Below are experts of layer 5 (counted from 0) of a mixture-of-experts language model. Rows are named router (the router's row for the expert), gate (a neuron's input weights, with its number), up (a neuron's input weights, with its number) and show model dimensions 160-319. Each number is 128 + 24 x the weight over its row's rms, rounded and kept within 0 to 255. Numbers have three digits each.
Before each expert's rows: a language model's description of what the expert responds to. This comes from a sample of Wikipedia text that the model never trained on.

# expert 29
What it handles: Country and city names like England, France, London and York, plus plural or word endings such as -es, -al.
router:146103108111163156140118118162125117150089113161114077140129123129090099111120137139086125113158139138123114105086143165139169165160148124147124103108089127156120157136113160095117112138123108140133151148122123108117136169083142120089167166155123118159107107141134119110145136118169139144153143162155123185142135143129098089139111160120129142133132118131121139105082145124134110164125139150159067123128182133142139124152118124116095104118156137117063105117145148117165148115104097
gate1:111141137138179089091102150153125110136116161093131108109108135133116078137094081089115119149112086150163137150121131128145177145107120151119148124123102126147169114144112157100123162105093145147115103122102129106140171125128163089057147138107108091165101089108111136157106122092139144179133116102105133176117080155132107117148186132100095135109100153130117126127120106137138123134147147117113084110172128141108142136109164119110136125191109146149129116154166144086145083137185106
up1:103128135142127166123119140115119135133112210115161134159113141072130129111132142098170126091080130118127151172099128142120077136105132140141126101174146106119115110112140124101098140150138113124111126113162144110171150078105094120142109137168144119148152153096152101117090138169134151125117150115092111121142148082151126150141128155148150103114108154138107100117131142166120140107101140149144148128150141112113132135116096117101151091092087119122126081084109153090111144080107103
gate2:125172131120184155110131093091122127097104073127117135124127134156096094128172161125145108165134125128093110110104140126128130081131129115114113109118095122122132103141117112178107122120139107085150153144160130090115144120127134131116146122152128111131146095151174144160157168137147159141122171135145125118141138117070133099094109162151072117137143115148122097093155120191135142120121123157128167109125130130155128113093046125102122096111181113119118126153092180112111120100126166
up2:108116109132126123117112116120105136140110136108097127130120125155080130140153090163108143116118101110147103136135111132113103094076124154090160121131157144133109092154124110161124113108138148142119153107180190132122113153148100132136123147141106108131105148129118137134115128143164155093125084162120111141127092162131096101123128099149138153144125170145089110124088120103143134111128123133166102132147133120110097067159131130148120143093094158115115136143137107144139145137158123
gate3:125119105164134144131098200166102109156150094097176141122131129118119175141152155126098150119138135126121140120100132140125154183141106119128150140128120132106181147103071164101132139145113106121109123117132112115110117137132142154123097152111150182107115103105109073119181129100137127155120122147092151126129124125066100107140141162129165107133152124180138166129107125088149116144110116113092122107112138108144132166108146123138136131092156116150092141114120133109184157123149109
up3:172129113142148148123180170149116118086152160114141140142142143106146124124150154173155101105157138136106097142123099094131157135155130110138146165139121143117103144160111110143174126126059146127162127132167143161094097127154107139124130101088113085161134106125112117119173110124123118149103091121131128137119130163119143097105076121139164124096159116180098141081106133110103131104106132125151178143114123101132087089134158120189139191128136150094131122102137103147105135169117133
gate4:145110142083113107097119130112164122110109129087158089114121113138151078130174149139154117080172157148139140166106129146185143130155153146130068180125084125080124152119117108128125146073130140112139105139087106076120125178130160122115117161087154130162138143105133110086146133123134137105097126108117134127125150105140133102142108133165142095105131135136124118127150120158157136191103143123157126124135175112134136142106112114150121085137109115133143124156144163151144086121113139
up4:136120100150150126130094159115114151117122138168091168117134102109132157084121118123087187170132165124133162148132138103148134076150088144128169115150148138107128110133119098084187124152139154099121103137144118107127080128150122121095092084138123126156156140139155144151109102150104150123153143133151108076158149116147100114135110120143165086133104136129154120112093133134103130145154121109111119112101106163102097104131107133144131163152129137139152086119135105153121133135110166
gate5:159086140121132166135150136119160142152140133129140096095161100139148149150177098142122159109125163144107094170095122150153125124131120119145064114146147127101107119126142135174172144109123087121130129138066172146144168127120114128086110127129123096142176094163135106102154130106133129124144129088108115144152091123113138133140112085083131147108114111079166123146109111175151131137129156148125101143156105148112145136105146140065118135098112060112111114121116143121111150157152132
up5:124090141206126115126122131129135127122184138124164122141100134127117146146151102147112160078143133149127112134137129163151091154159105136145118087129100091108102152169154145121047148097101130156120140144117116096184097133093134125083146142110129145129149138142137114136114085129127165140131149176120121104134103145120100097095145144086122096150148126148156135134131141151168143110118139142166146103122151137148121097133146144116137139106136107122123090125123171128081130132139110
gate6:131159149141147121112132142095094172133104110114146080087115089151154154122151109135123108107136122132171119141104136169166141119127196184097151146147114140082149090150139064133127081131122140105105149084132124102133133120164146114123106134150152118119172108148147126171144141127130144106114147100140141176123076127116163116150111142114104154123127093152123146130092134169188102153141164148140108136094156115137116103105142126097095135159146075115149101151131121107116119104155156
up6:145152109102071095186096114109129103114129137155112141162149111113115141121129123115106128125125113156114108134131163126089111117086156102126122133089172141111085147156125113096145131115121144172160111124101153133135103139115128112145112130150111129129091164124108125131117129137131162144120131116125115093108141171144166099085105113107152150172141145135110156126118149157127130118112134121118155111121127163163123126082108133126121186130120160131141155163144122071097143107090117
gate7:106148121101091132152108100133147082134108159106097081099113128129152121100103124164142113133098087184134133132117173134081143130108128108128111145137094182121102100130144121135111123135140080122116105148135174145139122141153155120122107120168119151133126150109156130109136109134138119081125124103076127132163126114149142151087131180115130119143123168170120162147087147121096119113101149107155110127141138134158135124090091126133123179098120135110147131155117117088152131119161187
up7:165072125092133114111110113118118139119159123141111106159128148136157086140187142126137160122092146110109113155153102103134111129112126101118138111127119139144086144148121135131137129112120160120162145143132111147097099147120118103129168158136120147145098108187166097118112149132154156101143112158106155115113118091157083102115127136152134107115083146156134108136170084078149136106121136113117169162143101130126130083121152126147121128125122146098133127154118139147156161103138165
gate8:167142124123145121147171156161128129143120124125162097138114143112168152097111187108126132137081152162111128125134112117133107133133130118146133113081124129125146161093142083160118153096120080103114151123133122159101144129126123130176171150142149124103107113113113096108114108151091093129113160100130098135140155163108163129100116100097164151140122161156128135119122151137147091153160117183099141158089132085146154169071105159142135128090110107177106114116141141136124131102112151
up8:117096176135099095138139126147128144162098119121105110132137136159119137123093100131132126144127117127146123116136135142128143084109132130103140144094154100136179155087151149149148122174116127109105111090120127133184147093137122150087129148124106105121176136163130119103107093143136147138109155118139104122118110149144108155121139146130128118124167109141079103156121157123127176157099120090156110090126122142110114098202171139099103154148115102074117134131148093089109120160106137
gate9:101058116115146149104118112101116165161121118160107126093099102112129139151134096146115125140147058117100095107104117133102107153140111145122125098137125158143135131137134123087084107117141140140150121114130121127161101108108134120132103158108115134110115095180175151108124117153143122150089191145094160136179147084114110084094133146105139135137141103134140118140141149115075101133114117130118085133110139127141137129135120090161105123095115139114100165133141140122116103153076119
up9:156124126172099106109117165164157121180136096134130146123156131149111089118118171139119133114098126163135119108124127126149165134146148097116066105164125141140084138102139093118135126110082163105136154172142137165135133113145120147154128139117134112136119146096101130108154123112116117098110145139154093103048076159148150143121106114138148099093108129138140100168135101112145166105178117079123184111144134086128117129139149146155155166137123131142150135123122140138084145138161109
gate10:106165088128111067135171124131157104141099146144152122081108121139132121145134139133132095075124163145104128142125143157107122138118104095138112105141176130126103119141133132156137128119184141089100137125091102126156122084115097146117128152127133126141117087105118102109112131142153112094130128135147130114154149116138115134152122161137085127149143126116153110115152134123134191145176147162139136105121122090138126093073147162143111150133130115151170118116118116097088100132157105
up10:169134118139124084121125129106121078112103157161135111118167110135149117106160141143127091090098136119116096157141096150156068149143118099131130101135091136112148106158106121113118151128135117125145125129118109106124102116115176138143136105160110158116129109157149074106160175120149148120099095144140136106118109135126123132150129102144138154142087136107158108119124137161140071103113139126109121070079138131081127124126138148116093106147113118107071149141166158057099149108138178
gate11:144105129140133162107123096128134114189115147125114136171138125136168129136113135144122125100147176134116102113099167142168163107123125137121099157136095088126170167165130117105127141113111151060113123158130120192133095146085149107107105152152121152162145118139113114081155157117143102129130132119135096130165106137073118073103101142130121175126140145105132110134119111184098146112152093095145103116101178099096124127081167152140090142114106152113149111127103100089138136152132157
up11:104123124110125170141141090141097139113153121140079126109115087126126196101140131128125131137099110114134157125102087157106090127116128145130101121124159117116165113104160112107136186123107125099134123117139113068103122125169137096121150146144100127153132141145141108068134161146132147154107098139096133124098185132128169087104131131166140144145093130128170089116114132094143153135146155142156145124174140159161149112113103149090115143073115146169127092146139099164089097135095129
gate12:128151123125113173132132127111082120113122155120127095129119129088149164110115141109149123099093138174106129157154113092117106147145108132154099155148109165176094141136142145138126141123086133145170134166126149126113096144151096126080132133134101118101137147161125144140151175160115098119122118056100128141143143126103093104123135105142138170135100124082116142104150119129165141104098128125133127174099113120133097109130139123133160124170101148127145073079129151096104066152101156
up12:148155148146151096120144126143140082129139110148120117148147131122120157147118070163130114126096107098093138112137158134087129086107106179089182123137146110121159110130140173167144143167115119173147131103134162102117138099169101141107150174134123124121090177152169139131102135154158177146101114150138125136090139134159099140101128134128129112153123135122175124126103150079139171114071136155101118137101088156144119117137147130110150157152119127061132134144134138105102129122100142
gate13:145106143142129124104108169138117158145124122111104135161113101130164110122146160169122088107160124136133116110116141073098151138115146132087095151118148118163083142132115130142114148105094146132158124141160117164142134096138120123080123151100176119117109146122124076123104074137147134170153100134103132119128136112091140140129135120090097095088065153174147125132108143138151112144108144118156130113121143138115130105128091128149128164162149135113175144123141168096144149095140139
up13:108124117094138193078080103118083161128105132084094126131162169127124137115099135099096144131143112156069110095145070126130124107102112168110125112094162125138114112117074155133130126123145128102102146116095123127120102138134193128119128150106089140098129128169136160136154104177088154119112129146125102124124152093141156135188125172120110125109117177134106113134136097185129164138102120151134095128153108128133112145126146105101078145092171128151099111131160111150128059127157163
gate14:129171112128147104150134113147117106107125128197152131120093074132107136156120100093134143117199121159133091141130137135126139128150154137126110137114108149148197139132147128131130150109097107183084132084104169125126132147143131135087137138113124141079141153171147147118170117091125191145124152124122113124158112085093111161117124140132149155140141140132129134106122153127104178110093094115143167151097116142134119146127104116111098132138163148169114105111155121093160160136183145
up14:117121118121122123157082123173126117137135111169115142126151112111097122083141105114118124114154151135139102104147144108138146138119148173104089150142149095156171192143124110122098143109129133124141168121109090133121112145109128136099108140089134129146149157115137181142158179135105165149125169143133144123163154126074104178141084102143109134106166103123133101149098142110167128112143101078120148141113109126090129136098104128132135107143123148153144139104127091108119153148137156
gate15:112127132106113137130100123118172122108135127132113151119156115130088162160134180165137129152096120125110107133102114139074179141116129066126135182055123130133112111119131114119146109132106097119148152126137135127116093133124148105129164118148158146149129130135086120154156112161146115122128107162130147140122127136140113141111125128094106103129150116118125080139059121146125184178133145083124141116115125175074150135139089129123102159135125128135160140181143154092109136105126145
up15:189147153091118196111127118082131161116119126120136128150123091109132132130136087139101105102110116090098103130169115125129088133136203085130084120174087145113103102146117139147089127133157144134115098151082145147117125113150129145121114142116150146121134131108117111130111103098088163118086137064155110125132134132115137132111142118132145119098129095109106101100156175172126141124165090137143127121123121095131100109127160145109124121114116171085113124104096129154135101122135108
gate16:157080139152091133143123174139130169139138120107108118092107110119132141128139164091121134115121110118081085123141142163134138139118081154106123125119113132131129131120101134131093111151137137123122184168136127169137148115114094124112122145121125147149129109138086147129107163090140123104132121151171131141170117102111112113149159144162114136188133119081109134137136150139157190129123122164121101107140120149105139127158139134067119159124107119141136148126109123125145126093170144
up16:146149145115135121122145117154145139144123127168095117093137148140114103121117122099150109158159111147111118100115135135156133088123100139121139086129140107131126141129182141116135119143126135140126165164141129123113192123108101124143147129121121141129137155099152105119149131105093120101136143089115131163136142104125162120166140118103120126126127172134140110125145147136154136104128114179155115117090116121113137131185126115115108130119115089135136087154110131142113135168133078
gate17:130107102105138127135129119124099090104105123140145125133104164105131116114138139146078109159138107112106129128127155153110093130115110122098100135131127137095135106127152111169109117093169138155157133108140111159144116164143128104124132134096138091149096125118153125116131103142109114113132108090133150135096125103135136158098174103124073147121119141135091108094132125151077124135109148101179108165106142142146107105152149124129172109124086091142088104162165119170067133109142139
up17:175086132106109133113110178127148162143128104119111118163087117108135128102106153138162117118131126126104115151102123060130115131164107094095145070130123114158108081132127146165149100126092128089164088127141144132121134127123124097104111110134160134150132164082130135121106186174128132096170155139079119133145111164146095098104110125133151151097104136146136147110162119133150144115147084140148104115170116134116152166129113108177101158141124155160103129098099159153143141104170121
gate18:159157098141107108133155183114091128143101143147153120144108082106167135135087099108122176154118180156108179160169148118108156121106143109177166110070112146125146128100086132126116132096105136125139112129109079154134119131090133137142141089151109122117107115148115148139065140107139161165139118116122126126137127111112125154153152142115122079125098153081122112173142153119149114136107171129140137152146163145141172099110098138157149116130145159096127073156111151133130137125134119
up18:086152134164111114160146111110139154128130132111114159168137174089117128133135141077114107124107135115142139121147134075131111135131129144127138079148168146084148110088115095148136116133146172136160109130101104160125148123103111151150116152109112143167155111109111112128132128171125118079105143102093115130137150195133089130103105129130138098134103136117101176144183164159147116123139155146186151142085152149151096152173116114088107144084124137108119105150085129108159154143141121
gate19:096151112181114147149132113172149110145108117125107138139122119121157136126169123137110151142130144124139077128106111140144118111128163098138128122102147085084148115136131090104145148125141131121090128149116108097121105162089157084093144151153109154129128125115132152131125113164143157114140109141153118145122134128077145119108106133120136142120127176132140147122135104111127111107125150189139121140142140108151139120087149117078130116163076163154038111179149131111137175115125158
up19:154104153117123146142175169135101129135141157172132104183160126143158141101122102165143144110105128150158147147157140129133165111145134150125158173126134126145099177149165105116141146106103167147168119113134131079121113107149138139158116078116163094136128122083128139167097119139140113150095127136140124100140074100155129096153124175129127147143120077139147135125124138135142145122128102117080155101128105079089138098140140146192143131103153129163070142150118110133155138162118124
gate20:118148155168096138122088135098140098125106125063120133099094124118159112146120106101133187098126133152141099128131150167096131152141120102160149144111106129145172140164128137138109105093150107111086148138109136135128119122148081123127130165131148112103175099096131102144089089104118115133139096180165132164091102115116174132138102117103118075119129156144114146162125131105116095080144115151125136149159127120121129138121144135091131127138104115104151086170127131130178125163119135
up20:190111135151153097140131130180095136135105127119127129115118125098140160123140154097125160124110154129145191142118123095150142103140123080141098130117133128111113126146129107125101145101120160136117148125160110150135149128094112136066128127121147132136123125114102123125121122135122118121123112144148123120134086154129121135099112119133153127133167119136108125153106169133166072154146141160161147106096120126149123170143076131141162145146121158134131125175135116151115189144115148
gate21:085144141151097131150104099135143144119115145119096146108147118143069175119101126167133148163123144165141127175126158128110106100119117153138118121089130156113105119115130123089117120126136149095096142112138114145122120127100143138121161158124140170098146159132131147108133138118134132127126160135115113139108117090076163068146144148126163123122064117095107136120140078147152171115110140146116150183095171171181134143150117163084092115138154120159090133133139115146140156112142165
up21:135127133141109116150147117140141183139140133114179111137116129078117141179090139140128110113162136113121108133095112094144153118090102107133070124166114107120120105157105086121110140125111141135114121152112122142146160123148133100121145122104159143136128115135117094129101143165116141166163097121135143092106144129090114182129093141117153124156130158109096128129074168066135122088112147140107177127154109121120122140130127114131097099115103165164141125117107112143126084137083113
gate22:102118171142126119157104155119121124115099110124151123088086141160131100148127096126154125153103106136132099135120112150110140120130138128111125093138116154125117097157128151107121101129127121117129143139136106158142103114073113121098157157159104148095159136153123145143175155098109113140118142144088136130120152105138101119183162131135084119112106120122104143160082103128093155124172084099135137116132136164118120094128107123139124099132162128057105117122132163138151137095132124
up22:134103129120111153101107160140100124145125151137135207158136119131113114148094096105167103155119098118088111085103128115123100151078155152178116117121108108083140142098146131093101117126108134120093131159105140156155112109125121126133129107143093142119069059166093127143143169138106106124107144135122122149134094102119107112115141139114133133125122134134110085112143124110103124169107109147117118121134121131095097148129146073104119123119133121091089154116159121106113139096158100
gate23:186113098118129124122090159159146113121106073103142123154108107109119086108126135134111143153123130146174101092138134109149156154145118143092121109158131116171100142146130134109093131146176117136106128110118142130140154137107119100121136138126154138107150101140148152127193114089115132105140167082183094146139113147162158111082082129100166159123124124129118097102106124111122123152119135124099133122139155139139099104090126098154182114151110100088102117109104123149138158155158148
up23:105145101130132159102159140157097108096145143155104096113142146097091151127071136130109197098145118099132136097118122143153147107181117167141130123143148121109141145145165137136139112124183130111125122166107112105099097142084132123065131131169126097146163147122118128116153142058173103094137098092201116125134152138173136111158133123142111085112133142144134125127122112135161098104130145119129156107144125118154089121146116108118090132124136114128093115165138086156103121154111156
gate24:150134163114104128173078130122169117159132137146146122126145173132135127144130135152119120137077127123162114114117153113125061133132136112136093136121122128133140091142112143138147110076092150158138113143126140115154097172153103119089136112120124119096132147098139105106146131127175110104153123139076118116158109150121117166090169138111172109122157133128120078147135107132139103134112100130132148090130123171163097133093110152118148146121161175099151120135140140129148116093116158
up24:147106132102138114126111125145142094114103109104132146141145058117139131133118084164145127110132141145115171122103164107146146129157147162105111077149134129110091109096112096162102108149159148145120143117097160164119107139097162093134115184109111129103121057180102132152125146115101157080175124117152119120117105130127103125127109117136162135131119153115158151141124098158141134105084143095151126142098119091134114069132175121202125114137141093122127133110140108162109134155125108
gate25:075088116154138114126147136169130161147105136106087123103102137108153130128140148110118157121135151136130124124069078129104128142142159150136089123093120105110092171128075098116069126117125106126145098142072148150146143101106145130093145144144092147122143171163115098105118090130122141137101132136121099138154117111116147148131111179139147109101136108129117124110158150142150095147109132095119109093165144157149126097112145117099107165137126113135158139167129169128150111112118103
up25:132099124117141102077113123133119137122098129098170104116088138138116127091102132117092138163142147090136152125091159132117152107093092086142171112146120092140115109122136140128115091143122099085107091114148147130113114097157162114138142102134123140112147109120130145099115147158133123134163133148125131124139157105090120129103128168183086134180146095113149121130153129113120182136115126136102089136112141130103143190112139138136101126139135129107127138170090167119123121127106093
gate26:128139131091137132125162172119098112127123152094113140084098141120149163121158129141170146158159160153128128106112152144124141129141129128117167133110161097134158118126111139127127131113119130123148153158092173141132143137180114160114105137136122090114140096113146090100113160109107120103116110150116178105126147161099130080155106159132113143139118122122176120088102147134112121097164150131118125100111110128133127139103154122131117151155147130138095153175144126103151136114117130
up26:087153112093109135159101092083156082134141145144125152124118110138097093098096171117106128140080144151157121157138163117149075129095101101095132101131172093164131173150128082140142106157137098124103117103140160104134128181136127132103122191133127122126146116127136129099139144092093115144143145087104088133111149107086128115129120165132131100170107133128124102166148129131131127140110134134149187121122144139135125120115126125108135165113144110135151158093117146086159102155120176
gate27:121120068113095135147095142122090133105125100144114114120111125112139106137150109113133132143150152114170101160160114129145130099092132162140101159120102118125170123109157137145110114108141135133119174137089134128132158137109099099132156145144099122129143150120138124145116099119124115125104130164122126096111108118102153134137148170087126104095176120136127096137123158093133144079139123089102138132127089161164086103097128139131121067128121134071119089121133143133168152158132111
up27:129154126160102169166132146144104123122123135125136132171158124087126127140167120152133105107090140175099128145108141130096110131115145108109133139120083137109156136144139102110151159065090137167157141185131098148159150155121110145150174116161120193049094120172134133156134134092130116137144142134169109112097108147126116106069151158130116122145132151171126099125129108132142162115131120130147118108101117139135107160153102135168097178171142149108143131129125120132115118170166122
gate28:134161144118157119148100108096149148135141127121162121161109088093120143145136125139163152144081168099096149100161128124134123111135101157125143157072104121120135155203107127116115148147119119140125095111138143078189130123148150096088149150123126101127132103122117092111123122119150154169120115115109142135155124137141116114095094140139172122169130146135112174118122141124115117127084117101138132126115091105121126145136106126176150110115105146142109114109123145107120148148109134
up28:112128129142109121127127124163149159130119142108149129111101128171140103121123135134141138149121115141069100102185136111126141141133156134144148150121105088145101149149114123102121142109124149106105133138139122073077164115162099113141105139167145128106079128110130126109135144138135143172105103129082130106116106115139123129139095145153089135159113171095149146099124147086081135154096130130130118120123137127095126107133188083150125127099120157132152108114114097131140102176149071
gate29:082060107130135129147144163106144154118089150089092162122152127098140161147176140093137150124116091150119111147135131102132100129114131108085075147181138123136123140140100129099086082131073096147136139107127183128125173132119139122132092137127136118157202122146164145107147142153107165116148154132098117158121141140148124087151173137084168111126147126127128150130122111152061111097134096137124156114188137100117089121161119113120077144126135170159158103107158167162167129133128113
up29:123129129139138131141146103147078145111126141128098148133170154110155109140076084147120115118136132120101162144126167113139156094132112114093128099151106117142124159124111087099132087129102124093137141125168135125128142123112130138126142101128151102134112098106109057134139090147134148136134100127111141104146141180150092115134137109175118139104079145101074137126115119116136175118097095123126147087126151102139075141113072129084092136142116118146162137094108123136120120163075123
gate30:119118133199108154116139145144131142146144121113106087126135136088124139088128116147118116153087114140207202137135137119144145138094134144126142114135143135123148122056124072146135112122142110124125140138120130150147162147109175166132145104139139124128161168141127138107129103126149075113096143098130159099094113145155148098160137127097152108130123101153128140119082111130170180129122143142119113136152126150157142144123114160122088120118170139128112097109139100158113088124115130
up30:162131151177118154098150155120112116154129150123127116103177113125089146113118090152110145112089185101127127147156173124114104120108126131102112119147118125118128114128143121150130104104115124120143089128118154134123180163116153159117137102134138126112126125151131128094113127113118132152145125100111151160122134175138142160139065146131117125123170097148138140112138134074081147149173120100129206136168110123124118161083151149138113120103118091073144110124099117074162112108094134
gate31:109135086138140088166122160146121105121127114135098149107111123154152086097117130090147093147158125132159151139130137115110075125134111098123130113124165105126100142117159163124131111159131118083164121145132157124120136138155116153100109121152134120130165114116113149092134105155123127094092086106092102120126134148137131147146115182152104141101121090113170131114168146101093174104134117158156122103109153102152114111176144165119064098148124154130110140107158119099142152173107128
up31:140122105149131126084142109149117117126147131139109169101125151132138084128135143102108110081133141146133096149119147114148140129133118113073086128153118106121128095104140089146168112156113169136178119145136157148132106130124117094066113085143153143111118110155130134130134127170142117088092128152147133163108106098128107090119131134094093126115122140154142106104139133126110137132146137157147085118109149200135139130174141162151077150138109133166195145111151125139097131121136113
gate32:102097118111196100082114133100139151136086120159140162132148156133115110113109091144113084145137131128205115120126154116156162107136106119093122140136090144140089133157124173159116159132105124158111120128129127129129086073120144108140105143097145144120118095103167107079131103113128108136113203114159120143155112091117084078149132164127139138157113136083132149107120085128097113093153160154115136185086133159110131110118154192080128152129135121145108089084115133086137152139141115
up32:159116132160140150096067160161099127123136153114099141123066114092156161136100140115118148120108169141151149120153156176168124152115159131124127149160147157119100156131088094146120124133126128099129103140149139169146116102151139127107163155152150112124143146147099134117158141136061103143166115117158145105100153121104144123154034144138141096123093143151132126110182114138139123097151103143125099170131085146124120150122147182133126167114103141119132140093129132084153180126153116
gate33:115132109126131162091135182153120159126167126115113152114097106172108130101123136129128140144139168111104121137148137158124119131132156107152168140093176153162122107142140160160134136102132135146151114114169135151102082172132155141112140163144140147132161099129157120111158111113119093108134100105100090136169155107124147098143111150116118102116133104147110085087111160145133158091174149143124160139158148136132128099137168158141112119108136171104139153161135121140100117141093143
up33:161126118156157113104095124076164111148138156126128160157105122153136151141161155142148101154110161100161121152163154190124154123143161127098109160142135130140129085128151157156151128130170168163131110152105136139117098111127095124129111118113161129109113158141144118123087141125134134101114118113131109129130098136167130154126137125099113074136154140143135136159089120169151165124117086121116117122161152122104119117191136115129162134093111167152174094084109185151103140127082149
gate34:102110129100112105134100133120111141121102124124070127147095157129131122139126158139112096135112092124086137139134129113109143186105085107150133133082128169106140133144143158136146092127108161086104099109171078133127085129139110150145126145117142089167134115097086107145127105131134143135111147124109080134142159111111135111144102139093152120145092133156133126116100126075129104115086134104149152139113127143142140160137125130125122116118122124126191137116152134151081107104120131
up34:117165105139146113122129077132109123142067141157148179121163142149108166112149104142083142102162122143133195158110129134150145120126149132113153096140119146126136091149153138115100131143135187131122086123182149139144139123138170123161153120137114113127125142087132103079134105126087187137146132116132122157164147117120090105127119116126104079130143159159090110116124110149128155151160114122136124165155127130094150159128147143135131105161130146122126122118102102091109132105141117
gate35:143127112177117153116115143117117162150177128095138156109109150109158125165131093118093180137122135112157126138122189143130127137174123117132122125103117146134115133106129144159118111072145150195147143208143159121077122126149178125143151166156084096145117106144063125115138141115186141169139131148155086130125165157109110094147133130123164119148098116101141112139083138127112142130149110136183127171104122106127118125134166145115097110129138148121092108105144153103133115115124117
up35:089146116116142147130160119174102121101132082142124149129149122154106147131112132130177115120142126102122135124127103150120167153121147159156125142154097072130158137151094166073122181141166146148122108133094152137165124141138137102108145115130107155106148086167127115163166143126115156159168127122126142127111072157177114198185112110122152112117083162107072119153125091091121119093115127110115134095159141099136152138151095131115117128126153128148113145146156148150112110143138131
gate36:128099122101161135195146096142122044124135153139127133121136124144171118144143145153138103106102095110127140107162163122108150118136110078128119140120100138080150142123115123131149134117103120148154120108137126157113114098169109145152099148135187110120100104094085137113112122111147124102113106140143102118099119148153107128106136180146143104087090149106162163168106120113089163152112117121182121095155153142134124086163159105148152104163129119143143135171112134113112078164137122
up36:139106132163119135125068143111164100153135127151128123130129125134149107108125143157154140090152135159123102136163137111138172156093109169129119144126122130120126133184111154116135114157144126113141118139098141143126103143148112137126104165132152120120153128111120081127105158147125114066103197144127137155139086148158135118079118117155129119130143122125130118142132171109110094128133118122101095112159079096089155134083145142123124136108148150120135135131128115120157155089149173
gate37:099128164113131132174118145150161171132142130129093146105123149105141140095148106121127112145131142053178107179128140149155171153153134120085109118119153128122151110120100129171138148106112121144129139143116185142142165130163108146095130118117087110151147148110080149114113121125079152129177094133138146150115100117077096142136114144088126092156131142128131093116124146130144117136156160131129114119110140158156130112097145128067118182154120142108138091129197134147101160109145162
up37:151077117153141133132147078131159151106154132089166126170168130087117094138110120134127094106136136127116121152121134142158137122117142105145094140114106103119146113117155133148147124191148121134113123136146099105117115127112137110106123119090116099086141128135129130134177135115169156117114148094102157159114094174150096144144124129133141141172158097084147137135142118130098125116119087114095146080142102115135133105116072118128121081142159168110103135111131119107111116164136105
gate38:115160165104150151084141116138128142149148146157103143127128132116104124127119119132171167167111113146109104121131107149111145147144129138147140087099132130075176135106159182161118139104136127127115106163086040130139096139121118126080132164175137125123133129148097144144115127125132145078136109168130153101145173134141120174109129106146109132166149134121111110127128140107112167166100088148135156149106116124141093129145121130120178122173127150141132107212120152168099103108148167
up38:109110146175121181170132113143112113089121119115130182122114116145146108121118131163089124142145081148128154109085104123088120130111154122157100096131110107117101171096162090102138100104129151084132147119149137149126137149093135121128154119136147099123123141102122110139098133133156120120107122141134159125151097145103112133152147146108124114110160176122137145122081126108148167152128186153155152116153143123153132085131161116107110134120120138143138145148186133127109107147120138
gate39:111136166160112146139139171138159140093128118135145141132151116119140159158165136109170130138121115143091141099130112128072151133111141126083160158140115119171104126097131185107091141115143131149119165160109148124121138169095128107122162112120116176128139142160123110132140121100120107100123114121101131133103141182063133120148130123152101101106133106125102111155107120143122148085099125131151101135111173117154122080124091126117159100157104133135129157105088135081131131131143110
up39:136118135132131151144083144122136086141085127148163065157061121116098133136083120080120166078115108128119093123155157137089155098139149169147135152123126117127140149117122139109078119129091123112117117116100125122159145104091140147133108155163177160112091090096177095129135128131115130077131094103119149134113161098152156097155132152206139147153158136093130157122147164084123142111147146121087142112151153106142116115128113101149163125135112148068126102144132122097147103144107125
gate40:115089095138110162117107099064111125112135101127110084168138167125114134112156144141125160176124154153116149182131135109123149181117113119109102122048138132120129142160115107093122101154119114111096127135082119125172140119122120130119131137145165150158126174079116159133152103126097163112134113097106125168110138109101101125142128125081121116134087149133114090094109125188140166162121116125131129100176128133094095103154139135110130152118157120161116070152163117146137142099134125
up40:140170163115126153100094124104112151163092098156158146125120162098138108156138145087118132125090163123103137129127166114141120144114152144157143133100112115120126073083130084113087151076145135112133145141098145120122116133100130108146169112138111137143120146165130116144153125136150148123160182118108152114132106126157129113131133173119102119099142082136111091144125165119097142123128126123169176128109142119162112127090166060156119103109098144150143098095118110121147116108152117
gate41:140142117132090117119122141103102131107123129066102096149124143156110084147134133150139134138106120105126133099131162153121168129129099141109109106069150129134117136136170115076162138123149119067118140151104140108140122123134136127152105130168170148141127093153148156102124109159108110086128145091130101107091158136163114121105125104161133090156108131137092095123128115117165068091163118145125095128109144132124135094138126132100146139172122141155099131177157132112096093082152158
up41:150097155101122122172121121123115144123122116086124127149125130132147133101145129066140130097125119110134168060152095121123146120116164153154097146155107187164142141076164150117162126135138108114108128095157144137145148155164106166128155111145139154143152101147147127152113160129125132112111127113136109124119067113129113139106075097141134153134154112131159102139174124138112067132114121162135155116154152121097120153164123116094114180124150113102153144106123112143099157148137142
gate42:154100113153173137186131133166129103155110131129131133180141135115171093131163104130122098133079110126103147119161147125087135173164155114105074112135101147128150137159118146101128137152134100136115110098126134103138105113130121102067138139090136120161117157142126103178061119110123160112100140125129100116120147156154139121116137130101120119137106179192167157122138142121186126119096139136156140179115101139131170118110141148138122119112144140113128124091146116124081117139109100
up42:140124096134140156143104166154179137153120122108125115125117126141116141124125119136123145131132110111139158157138094161158136135150151186131135182184119142142121169121105102147102121086117118143141167115136153124117115093144115096108165131111118127115122119109108117103141133088080138117147111112158110124113132144139121110118118160123192121141094104142174177134140133119108124090126138138119149147119087087142088122153124123140140138107096136143125154099133138156145096129090139
gate43:132125140075170133144091098103098113174084134143130148103112137084139125120162171102118129127131119116116126153125134118132156055117074172101147107115127133132131139135134104142122098146117119127099134112101143099112186159116157113120124134110140104098139104143133115122154140115176157147148144133119133130124099112122129155097152146101119157129152133087178144141129098136122193155123110141118115085135108111119146119152087161159133115107159126112095131145098186117143168143107116
up43:114147169197131092110115163161160140131171133169133133132135137143127094131142104134127156128138171147128101173136131098137067144142111093143100180115125137133130094091128122102139149106153161103106093124136114157150152180136104112123134149143098154151113111123137097143147144153075127050088098097121147111077124105105125122109114121161144134136100171093154125128133148152117090126180121135137145195086164149127157139130171121127134125106127134170143114111127126139139164132156116